{"num_hidden_layers": 11, "hidden_size": 640, "n_experts": 20, "experts_per_token": 1, "d_expert": 400, "d_shared_expert": 0, "hidden_act": "geglu", "moe_layers": [2, 3, 4, 5, 6, 7, 8, 9, 10], "router_score": "softmax", "normalize_top_k": false, "routed_scale": 1.0, "balance_loss": 0.00242, "balance_bias": false, "router_z_loss": 0.001, "init_std_router": 0.00897, "lr_router": 0.00054, "vocab_size": 22283, "norm": "layernorm", "norm_eps": 1e-05, "tie_word_embeddings": "early", "optimizer": "soap_variant", "learning_rate": 0.00124, "beta1": 0.95, "beta2": 0.99, "batch_tokens": 65536, "max_seq_len": 1024, "train_tokens": 541000000, "max_steps": 8256, "dataset": "wikipedia_en"}
Below are experts of layer 4 (counted from 0) of a mixture-of-experts language model. Rows are named gate (a neuron's input weights, with its number), up (a neuron's input weights, with its number) and show model dimensions 160-319. Each number is 128 + 24 x the weight over its row's rms, rounded and kept within 0 to 255. Numbers have three digits each.
Before each expert's rows: "comes after" lists some tokens at least twice as common just before its tokens as in all text. This comes from a sample of Wikipedia text that the model never trained on. Tokens count by the router's weight.

# expert 18
comes after: "\n", " University", " County", " League", " Country", " Team"
gate1:135076122117156104105139129121124110182124114142121098117141114143124115132149087132146118075164153142109110136117109140115095139125126133103145157104159104127155139128119126124145129131189165149126120102105103064158158141152108127101078111124136069120123164148090124159134127118155097112121093117137142157117121175140111084145156087118090055134147160120113151124115108050179114125141101159143137161150108147086117106118149103117116135106157147099098115161139095137159151129138151
up1:092113097135180097091120118117143120141091147129132101132143099127119109157122063131101106149126146130179102156150130125128163124125172136143105166099105136147141155097124114118138129107155112134131125071122168133095155109106134125093124191148108114128114127148077172112092125099120112118147079157125116132101131156126115082115095132163122115168124147124135140121116106139124144150136158095125132082111127119171104107126136141130110117134182108128082103145123109128121131101122118
gate2:171136153133175117118079138112147086105116107127151110104095103142113127139140190134156127165130128065134159132157153084110097090142149171123150110128129128134097147106141129139117105135118150176119105121120149091148101089097102096135159153130119139111119109133120132119154098173124157133140144126151140137111143113091119141147083098132126104082148127143139114145146121100165138173133137123103138081144157148107134127111181078131145124134118154127106111185149115123124125100152055
up2:141164153111153120113137128155112125101131102094082137147122141139098163075146180097121117119121168113124152115123119154115127119088144152156131114131111144115152117115156145127103133114126091125108105139087108151147128131113158128110113127072128127122086115138116139117106142155170133098127113098140141146096104108112102134168137104100123117122107118132120117116085135089118199146144157137160087131124127126104140132106141194151135154122108120130120149191160144122132118118092151

# expert 12
comes after: " 0", " (", " in", ",", "–", "|"
gate0:165171109130075146125146164150124069153115129153165133121156168057115130139107125123078122144119075125135150093129134063116140156128146135136135131210144145111170144120122118153192101124132108094130117161105089141099128113116166115107081170109157144134133116146139156145152144124117112162127140127127194118102104152153140164148109100138107087134145150128120138122139135110113126132157141134160178148102142184134111073134128160134148135131141123116128092132094120126133093162094118
up0:123093071131148138141131125149152107131112106148193182137124144132090138094115114142112073115121150089109125090158161132134072121141181137152126127121105137147097109114109137167147081137141113140109103134130118148129126131122109106171134135120124109130151131111143133135143101124117133083154140148113138094109107119194106137108119086140143119176146143131129144142113156142102135121125161126089112166145124155126122104110102080155106108123152197105123118150134115096121107142143154
gate1:132160142130103129146099128169148104143167089115137125115147115139130067161127146166152124147168121164112152126150141123131164151149140107139093071065159147121143125152118105162103105099167109097132111078112127120125108139141104110126109099151113123134104098113123112112116110133116091144135137140118108168135146110128141095085125099161126149158141099049164118082146113199138129147142113143119094161097173124120166124130093120136130131119116106117136178108161142140124156124133113
up1:110119157138145110147148094116129127135180137114156089100144122152174108158111108129084189124115104108159098166109130108136096155094128183111132137143074147107132113137123118077146161148174120160129134133132153163111157163153115180128099170104106101195142138136131116115130149123141116058128146093110163157168141124132132177113134142173118110083153143148131105122104124109114131117109116126101109133154136129147181134128120146175127140140145097118162144106099091138121134128111124

# expert 8
comes after: ",", ".", " that", " where", " when", " which"
gate0:125119139163164099141149132117107132121123125103111126143123161094137116135160141146155153105156115070115126151118138096165085139150112095121106156114061121098147101092117128121095128150155148135117100119143125159100092094148158088116119101140138134104122148141109132131096097134076162123137152113107159113113116173158131139120126117074168116119142152147150100129135114156149111132127143158084093127143130173163097133127083142122144185085105130104180188158131083123127147097159144
up0:166126109148154153109171156137155094148131092102143128156095125119135132129112108095139151091094109144141160147162102132099170116139135126124092145154122151093115110062118119117118091157139175093116141126086135111088086115134139121072131118070121173153114097117146147108127128118097114177121154100115126143132115151108119099122110097131159138145151108135105119116149139092121119124070146123124171091108122132146137133144147113161134156155164106145130130135129135118099139122134115
gate1:167132133121096111148113116116136163144108112170150136163129131118181076092140134128138136126148086168154100159149159124131112143180116113121118136102073135130107116140088095131137089114114089142130133114066143134113120134127120121111139097099140121110113152171142138133111129140155136121158102081132093147100107114135083142107140112145104156151133111139091135093162138134118106087132152113137180117130127157120136140111159117161124106106122108116117158124146125161135098104095158
up1:145120128092124141121122166108133141107138078117102115139149096104107120134168100118109153156157095144124145112108131096126151112150104110122150132125145136139115160142075100128149147089125091076143166094125133151114096114102135121163144117105102159100126098117111153137151147137096118128132159120093129110111124128131138062094104107130092106134131128147140122148112116078118156134094117139109106126148161141158117106129094105138134153127110178114131076129099125153156100114104128

# expert 19
comes after: "\n", " is", " as", " of", " with", " in"
gate1:132083136122098165131112112062122113116099091106117139135140111131139113164134123086126136110149134112165195141151151116130109099131123110141111091150192177144110133158163130102130131127115111125085120157122112120178100145101159129094087117116141095129121129143141117134102094142136121081116167174138133104139128098071122096130126130103130134115084134105169146162132131114119124141136137145112159127097095150139137085167120103168078151116114177150157096109139083138115097173106101
up1:144172117132149149139093122103134125152189158114177120172150169123126128117177111107131115108092140088120088163154077137113140142127101157124134120125130138135126107088203136112131132112151106125149128106125164095142084173148123100123132120120142088158106096100166109136124138124137110123109078149081101096109088103135094154159156106090089141100124136112125121129110162140212126161155162116141141166114158152113105145118119101114101144133128155118076111096144162119144131119104120
gate2:152139128150134138136157163129123177106161139110124150109135138126131079091138091160128097130122149092118114141095129122099102160124146124144148153153114129135099171145071125116117118129146102100102098148140143106089129104147149122106106111140139154130090093154117131158150126150109159089161169099110163136143134115110142108070152106121171089088091144122134116135126132108126138158165133136142108118112104154174099124138126157115116155122138114159120102112146121139120116142092113
up2:136140136128111161136116144110095141136137143091099089107137149140136127115103120129127121183126121102085100148056123149161101128158122101111143137056108109113133115099150140140176123156164125154114141132190140103167094122111118199123082129149147131151183102142117129135143106107094117112141112145129138118154145097141120193111152116135126160161212165118150118120127128154110130192125138103166116121146106128118124168138103114134185098114108094134146147100117129152131098096170184

# expert 15
comes after: ".", "–", " |", ";", ":", " 3"
gate0:115124140110099118155102110116135118113116106133095129121123139168143115135108111084103150094153096093136109141129101146095120135136120091130121114164154167165151135142100134113097155121151138132091113182136124120118160122097138126109085108112120133114123108125148155087120127113102161132105172173106107130154103163094118125135102092106191090124086132138122098138127144132122127114132146146115136138153121143135113091094122093147134116121106113105135136088122148161120119123138107
up0:101129121127116120129158136121059100141137123122165109117116132115134132150164130168107136115121082119107174094184122149124156132119138114132098178085116109149113131131118148091159096101147107128163101195129151170141188099133128097131129105065115156151129149180120154140066107139124091157090174136133122116125133142113107115164138088154146158137126148110067117093137071146118138130122124083138149144148139162116099127078118088158108102125135144135122124088108101129130117086167140
gate1:144160098133105121159138128144151162096139121084122083170105118163139106121122105143159114140166143089124104082106124129123139139151150134147160115138125119137159154142138128134100137145131138132152108082121113085118117113156102179189166161095106133104124142169069132142138131136152087121140111103169106113133100109151114099108124120116148191135104104119108112124096084145135142132137152143120138134146149144211080152126094120136109107134098132162108162131154168102117123138138114
up1:126119127122117106119115132130130114097140089124082114098108124168119106090135124129091144077178149125150120081119113123094141115097153150153183123165134126119135112108104179106124144109113142145136158112144156097108146153127100123099132122131111128094140102149119114116112125199139126172133132131108088148137108082069104128110132075132166105146105143135166106168164062118156121131096151155156164098129111132146131088116138100124148134161136108135105131098138109097127142116095080

# expert 4
comes after: ",", " United", " in", " New", " of", " the"
gate0:134139096141091134122109118084129117115114126143160128125147109114107087072168145131132103146135125133145118136120158155136183140142101129099134121103119130137156169153125109130090146126151102119136125121124117132157110140148205118150104106127160145122154129099156114132165126137131118092135138103134139133123172104130141139167149131091087125074164137198141112119136128165116092175085096078150173157093112114121102190170121187155091159132152095157106152145118119146146129098111162
up0:128089160142123135113133135035116150096114122154153130134130123108177126160115136145160104126091115151171152141112138134113080129101123116122143146132128122139118115124125136113118132167129122139159124114152102118134167132172116104150138123131103151130093109132110123130105145130120125117131147148170109144148154154147163111108133142145187090114112106103131125109176127123105116114126139113175137097147173146150136125078117136127132100127143105153103153101070139157136113148138109
gate1:117099112178150087125122165126156140110141125133108125116162102150142142197107082080120106115144119151133083096143122137173137142109137150109116115163101107151131125077128115093133160113145130121153099137081094122160089140104098105155147103169101095132134151121184153112148148108143172097106150119133131189141149072094080105146136160177125156153119142145129107141158098134114110112116151096155107105086100148178151112147134118108146113120134147147131153136138118095133115116112166
up1:090115152147130129145132138119071126141128113134135115108115108132162145140119111151143127100100118149119153166111113117074120111142148127144158129097135137144083116192133111157093134153134175144139134119150103105148110106099110136119112146146091127163088083110121144168126096129108123145144129134174122158134122067138155097113075140123138100117132151109113103123080105146146127095105167137108108148079113067123117090148143111112109104111112130136111153163134159105189190103159156

# expert 13
comes after: " a", " of", " and", " for", " with", " in"
gate0:147134117130161113157102091101141135171125141128089157107092157112107135110093106126131100119165104140121131165114149112141147137159118126109147150126144110146130115121087129150123105140162156118108153104130145119143136146110156133120156158094118142131126128111114144115142133134148160125067152103126097100101084124086161126120142100091100147096140100163114140099136123156102129135146112135112113121166151113111151137117135140128178104137165143170134161090122078133142065131120111
up0:118109085128158147127097109155151147155158120113116127122152131150144159143109132103069115108149141107090160171133078110118119110159117124131138148097114124167109140142123113126146149137143165116096145142104118124091149153155131170116131147096097161119146152143100132140158123124102158130135153100097145086116146150073100115112142134132148145093146089101141121130116132099142121081114144152139121109142169149094144159133142141123050127115152129131134153157133122107132110100129152
gate1:105133118094127089169129078130119097109184119115176109170169148156147129092141112140152087121127148089133174134115110126133133119134136125122106116091127115123111154081127114107111150079104141120132114171123103117175102119144143096120116110149152104134117140107134150090116152136099127137108159149099140141108109124157100124121130135147148070125126126158131129116140097176126168138116134128117105088096120145163156128133139134134153094128106153118101104153098147102077129141146123
up1:154111151122086140141088150112144160140127105129153132152087144115121147095168177148144145101100156166104163110165118108116093172178091107107127120112082117162108099096131141145151085108076085094149117103152127150134109090133150128125113162133180141127131155188145128130157107123081138120160120110133114107114106158142132122126114095091131124135094119114147142115158155150086120130121127124113123107142167099117102138131135145076152093139104126146151108125156109112137158141129155

# expert 0
comes after: " was", " to", " is", " were", " be", " also"
gate0:093173111139162135102135142097134130157121100155149147119130140121129151156098121129137117119150147141119130182124153090145154125108158108132129109160100113175107124144092113145171130119150173100181162123133116085129162089123153094127122140153131107097147137129105106133114119137130111124125155130137144094107110099109150136121116135144094103114155114121108120127084150061097156157140114143153170148124135135157168109095120115168120124091138165155105151164120121100116153161146119
up0:124170101086159149118125125159123146098170129101131147130118110122107140120156159148145151147103092147136100128142129155135125118139114154112143115087123115114146199109116110100129117141135093137073108149129093138136112138149110112115154156125131121102089116078174159149107129148140146129079141134113124122162124142059169147133126134121146134100147107167155122127115133099129176098173137144119166127150154125156145139102146149126107134220153137110135140126171111116106128134175129
gate1:109153110111099123114154113119140138099130120140136118147159140120118125131181127118120113118110125107122132083133154097145089126074134157143155150115123119119158140134118105138104134102121125139142150107136170123094125126142132104124146137126133125102147131103125116134161140136134128158138122137119115139097120182110209093102096147138166094142141133136122113139125127100153154136098125156112115170119166118140131103147089109093069119090100120127158166151153128097142135183075054
up1:079121086113102142122140133136169128147124127123148192128137142100115172133079173172143119109122105102120143107183151159076112112135111140122136128165141149143155144117165135082078173095148105147075188134129107109140135081096128105136159142175135131106070132129186143112175110111113177112134119101095116132153106166135146122093159176129153077131101173097081114133129126144157141120087115131108146123108114128135162111122110098149087121107086115104048163133169122137111135132158162

# expert 11
comes after: " \"", " (", "-", ":", " by", "/"
gate0:140206115095135158108166117151158141125096112149100134110121141090175120118153065117085104085143153107102140156107124177099098147080148154138107114169149159144144122161119122144182155109138152123101093119135145158139103071110108097152156130122170089145106106135094122092122166146109154117144101174123086130123139130133143136153105142138115112090119125151116088110084117096187124146106118117102101136115090111104162143138097117085082166116167131150118115062128125145135092197088155
up0:124124105143121121119112089147112116143139135131110123134114118122137134137106161177089128133129149126103112134093180110123142166102080149125141112106155118101121077108142139141147155105107136142192070162111173092137151136118120117102130117101108102142132115118140123127072164132113112094188135129134172134141096121107096112159123126138116099112102138136112127168138141157108140137139124129110101127120129123133152166108143096135134139098114151147102133122135169147111147108152119
gate1:153119123111120118141173129132115087166152145127147123105117109164155145118124134185168107149103116096116086125160157162111117125131127118159104106093136163147158104118142060145146119113143095135106170131129133104155105092081126101152092127137134135107153112105126105141147150179100119093147125127126149161129148091174117148136157110134141146134105132125116142167109137085162120114149118157144112136114154129153128092111109136099088146128146105122086143102110156120128108109161146
up1:191142113150099118141128139140107137136092105134108105108134128097097116146108086110114124093138088117132140108162131114110099098134147131094177109119095136116133149100146148133150127125127162180137098114136120058130135115074125115145131120105144109138114150130143125136080164116149165128117100104088110145126123126109131192115108140107182107121137097173101100148145127130092132148121067110104103090136097172146156125141132124117118134073106130141127082110164122175102124147133119

# expert 14
comes after: " |", ".", ")", "==", "===", " =="
gate0:145128138185133125131161117131124153124138118116126118123146152167096139165158130093141122128160123141140151110106098113146140129114141110104119117124121117122128121113122167165136129095125110143152139125122107139139127138085166110119153112150124115137117129143133172113118129143176139124123133074151114143110092131137142136122135149131122149147111133149127100136177104100091109075103137111137129132075144128143153120147111105137127158130113138090150130119118142180116118085153169
up0:094121128123143138156124123158111153133136129169116134147150109142095120183141158161137110150146069115125113117132092144176141101140150135158136081142099114126171188100104139132176082110112133138159152116147123146126168094119180152130152114101107136107120140119168164126113127136133102105084106160106092129122139116098144145086132185162108107124122124082122122149124165131124135149137174097104106111136117115128147111135142100147134138133083085193134131134121120168140161138121138
gate1:157100118148141161122111139158080123133162110136116132135097107114131117120135141135120126107111130165078148112163148118117160117112124170180138126110117122143167143141154137131129136138097151143125131148093134100135160135116166141176120129080122140101068115137119136098091134126131108126076134125142126125074143124143130092109104130137152098115136123123119149139132124107105147114091111112166145156166157115130093124142164128131103091102096130098103131077138161066132096079114097
up1:100120128141113128151146128095113155166137137111126104147108178141114129143118147148117129157130160104084096126147126083189121137111105143131147131093121078148123122105103087130127165117148120113124126112105136126106136114143116116139165127092112145167128115146165126112157117138152169112138158168143098162110101163143167116149114163162129129114143136138100139100104111178153085125067108132148157104129129137151142144126096116090091117134159127101155174149123175105151128139104132

# expert 9
comes after: "==", " |", "-", "|", "Personal", "==="
gate0:130136105135155133144125142147126136114132115098147136136121126176127113135140043128148114160141110138098138103123140136096203157114161124182143082138129129077127159111115134137113120190141123124095138123109118140108108109159133139113147132130064104091089111115150126106116122115157148119168134098096157128127105141182176118132122116127095100137115114107142143119144112142090133194145120129087092128118111138121160094149134137136128130118142106110119115143134114135134104093167110
up0:143143135118162120156108158120116127131199140133134122190106149127157121133099154120113110110164133134137122163149128107205129118112128118131096131113160061113127157095141173075145134116115064185126109131116157122101142095138141148153164115151137125134130127154139098098106112137172127144093096114136126132116131146112114104138115098097139128121116143119147135159136147151137122108142136095124121130120121140118109146106131146089162104096145161109130104112165100096151141124146151
gate1:103089130150122124095092108114147128117152088151106131112129142137179108142109163119091141153138061177146125161157113143116098115131158106125124122125147130122116122094139147114134134117137152158114102127155164119158157154137123146092124096145146130073200103113147107128159122112140138144113136132154133143113153137090146111111130141155148084129176092122083125119169158112127094166103137167184095158133109143094100132134141169106115133115115132124131157124170109105127156135156138
up1:120129130130163101158171115138138115136158117160135134121137172105108148145118117146104108143089189124134100115144081145173115114169114134138165178119108138142101116181111174141129152163148127105118121107112114127135124126119111093102116106127153118153109100148191131095122116107120117104124106136097136084114069120148130116145134108153122151135141108081152113145126173101112123138094081155123127155145119134136136120113144127107152113110179176173137095147174110139110117102124155

# expert 10
comes after: "\n", "\"", " 2002", "o", " Succeeded", " al"
gate0:140153173127127106148131140167184088118135129143123125162106120088126147133109085121131130121100137115099099126153107103095169178158133123104117147107118109076104104116138132147179118089130122117133115153151146140143117132076133116087147152113103083096168119147108124089130186129129103138155099130101129138127131106147071122135098116138119060126121097125121135140139137180083178120161128145150105152128140118169122113135140086106102116100114153188145106140118091147109114141142093
up0:136114115126154127150143110140126133145128131083115102096095153145162129101117132124147122086124078130106133145125088138146095142101131158162109124136178142114089124108129093109134105155164119128142147134114095147169119132126080139146123112132111136084100175158119142100110111141118110113125124115104157137114164103144143111151153128109151163150141142113123128102117171090144144144104130131134153130093147137128108115131105154171138103130152143147137135129114158111109168108137175
gate1:127120135082098168154103104121137113141102138124096140147086128144141150121184135129147109148124128124120093135115129131111117126127125132168103115124137129119110052142085119136069145102120125123117173139139131156076139122092109146132121174106158113121140116104098136072140163097075133131129133090118117125126164133177122103099145106115150150146169164118123136111112121069092165108113198084112116108152138098110125188074115105111111131136163139112157178150098111114153096142122107
up1:145154115127126092105122107125124153130123173092130104093145124132105126113108083128130102122141145129094162133132150117113134135113125102126141078135131171119089140090116165097119214116089142163114115127164146112157146121167149136109145160114121130144134160129139115157139091102126149128155138147105116147105110185090169129134115115134160099121108069113102157091142090130146142128155097144117124122143141124141126104097095110131104114196136089147095090118132106124120159130145131

# expert 6
comes after: " the", " on", " in", " The", " at", " a"
gate0:144096121127159100114155111136123145119112156122178140172108136156112121136119096136139112108135142127130122149165149100123108165113129156112127147090090079088091140055127164106114152109127079112140146119154159109137108108146116153093100121142142173138126126145115141161109125133127114090118078113124131138125125159140080130166157159086119124141125158163140118100102112122094131104132154133134105137135112161097138109117110119120105135125122132165155078141125142072142112112155147
up0:119105133145090181145126108149191094111124113093112154099140110149148095068136117154112139124147112131152139092123103102085152132126166121133129134124105151137129102108101084136129117151126103095124097140116138105129144103106172129120108164112148133160094115125139151163111136108133159174155157100120101110157116115138118096152144115134160149074093130132143151084124129134129136130125079102143122162115086124138131111117116155141165134142098125154137155094119144109103092128083127
gate1:111112159160133157101135163137074134096124145116151124142133141164115114133105118110094132122137118098085098153087137125118109130149118094130140130117171129106129119141080113119149119158118102192152158164161151138142107081151108083107135114110169132106101170138116087117094162119105104134157139087156157091119079151172119118124135162123107162160111092131111106168138159143132139117138146118149147141162111152113126144115147133132088158154087100110136141136140142131135101135063135
up1:089141090112102103159140102104092153128145155136124111121168127125137101129103123127097149166095098154143125102130126148140148079108116159121100184094114127152157158141147116108122141081125135140145137143085127105149109131114127126109153105113131118146103136113167118086141098148124146171099108108100119140112131108099151149110101091155126108111097149119109115121145127147114111142137142120103095093135138117152113129132097141136114117082147173125135115144102127094137146128083115

# expert 2
comes after: " |", " the", "|", " (", ":", " of"
gate0:154165110161144136150147102112144134129126135123119133160116116112132156150144117143132110143114124121145142144162116135113093114115151122113139089148109115075127155152090098132132158143114158154152119098165132131114169098125143145115131111165106120109138171120137131140137088129153117116146121143149155143121101135127111159157105165140087113126149134125159142083115096173156171177130149123158150149104141127136180133122111114155149132095137137145151137120116152123125148100096134
up0:116120128130168097133130116108138114123158086113121146155141120130164132123116117115172117095166125158107140166131134135088170117148132114109163131155142110091147114135096130143159129129139096123104134131170126102166122121132135133106102127118126087134141145131172098063108051150115110108183130146137109138081095134152098088225129106109139144143112143149142095132127109125117121158107143158172173107128145136120175145142097119140176114162143091132113077140139107153128105145158122
gate1:119094118147073103132058137088134109112112136098203107099158115096142126098145146132130112112139132128102124095167133164122123146129125117110113117149120125079117127127132135106155130110113101080120108159125117147087162133133119105164084149142127117123121136092132107145108123130138122214116141134111113101094146139124071105146101125115148111081115086123127129134128130136125178160121130130142150118123142126141114132118132095123151129123125137172118163120144134115098101160117123
up1:097155130146108114158111157108122163099145133157106119125107137083172153110129105159131102095151133121127124150128120079159130127107133123117111133075103154126094152125148111122152143127127123160134125124111137147134098211096108113158114056108126087144154136108131124145111124171136127182134123136122178090126119091114131110159144150098118137134104122113124106096094112115127144168129128105149169116107102109157140109134089127152086112109112106129145134172100146142110139110057142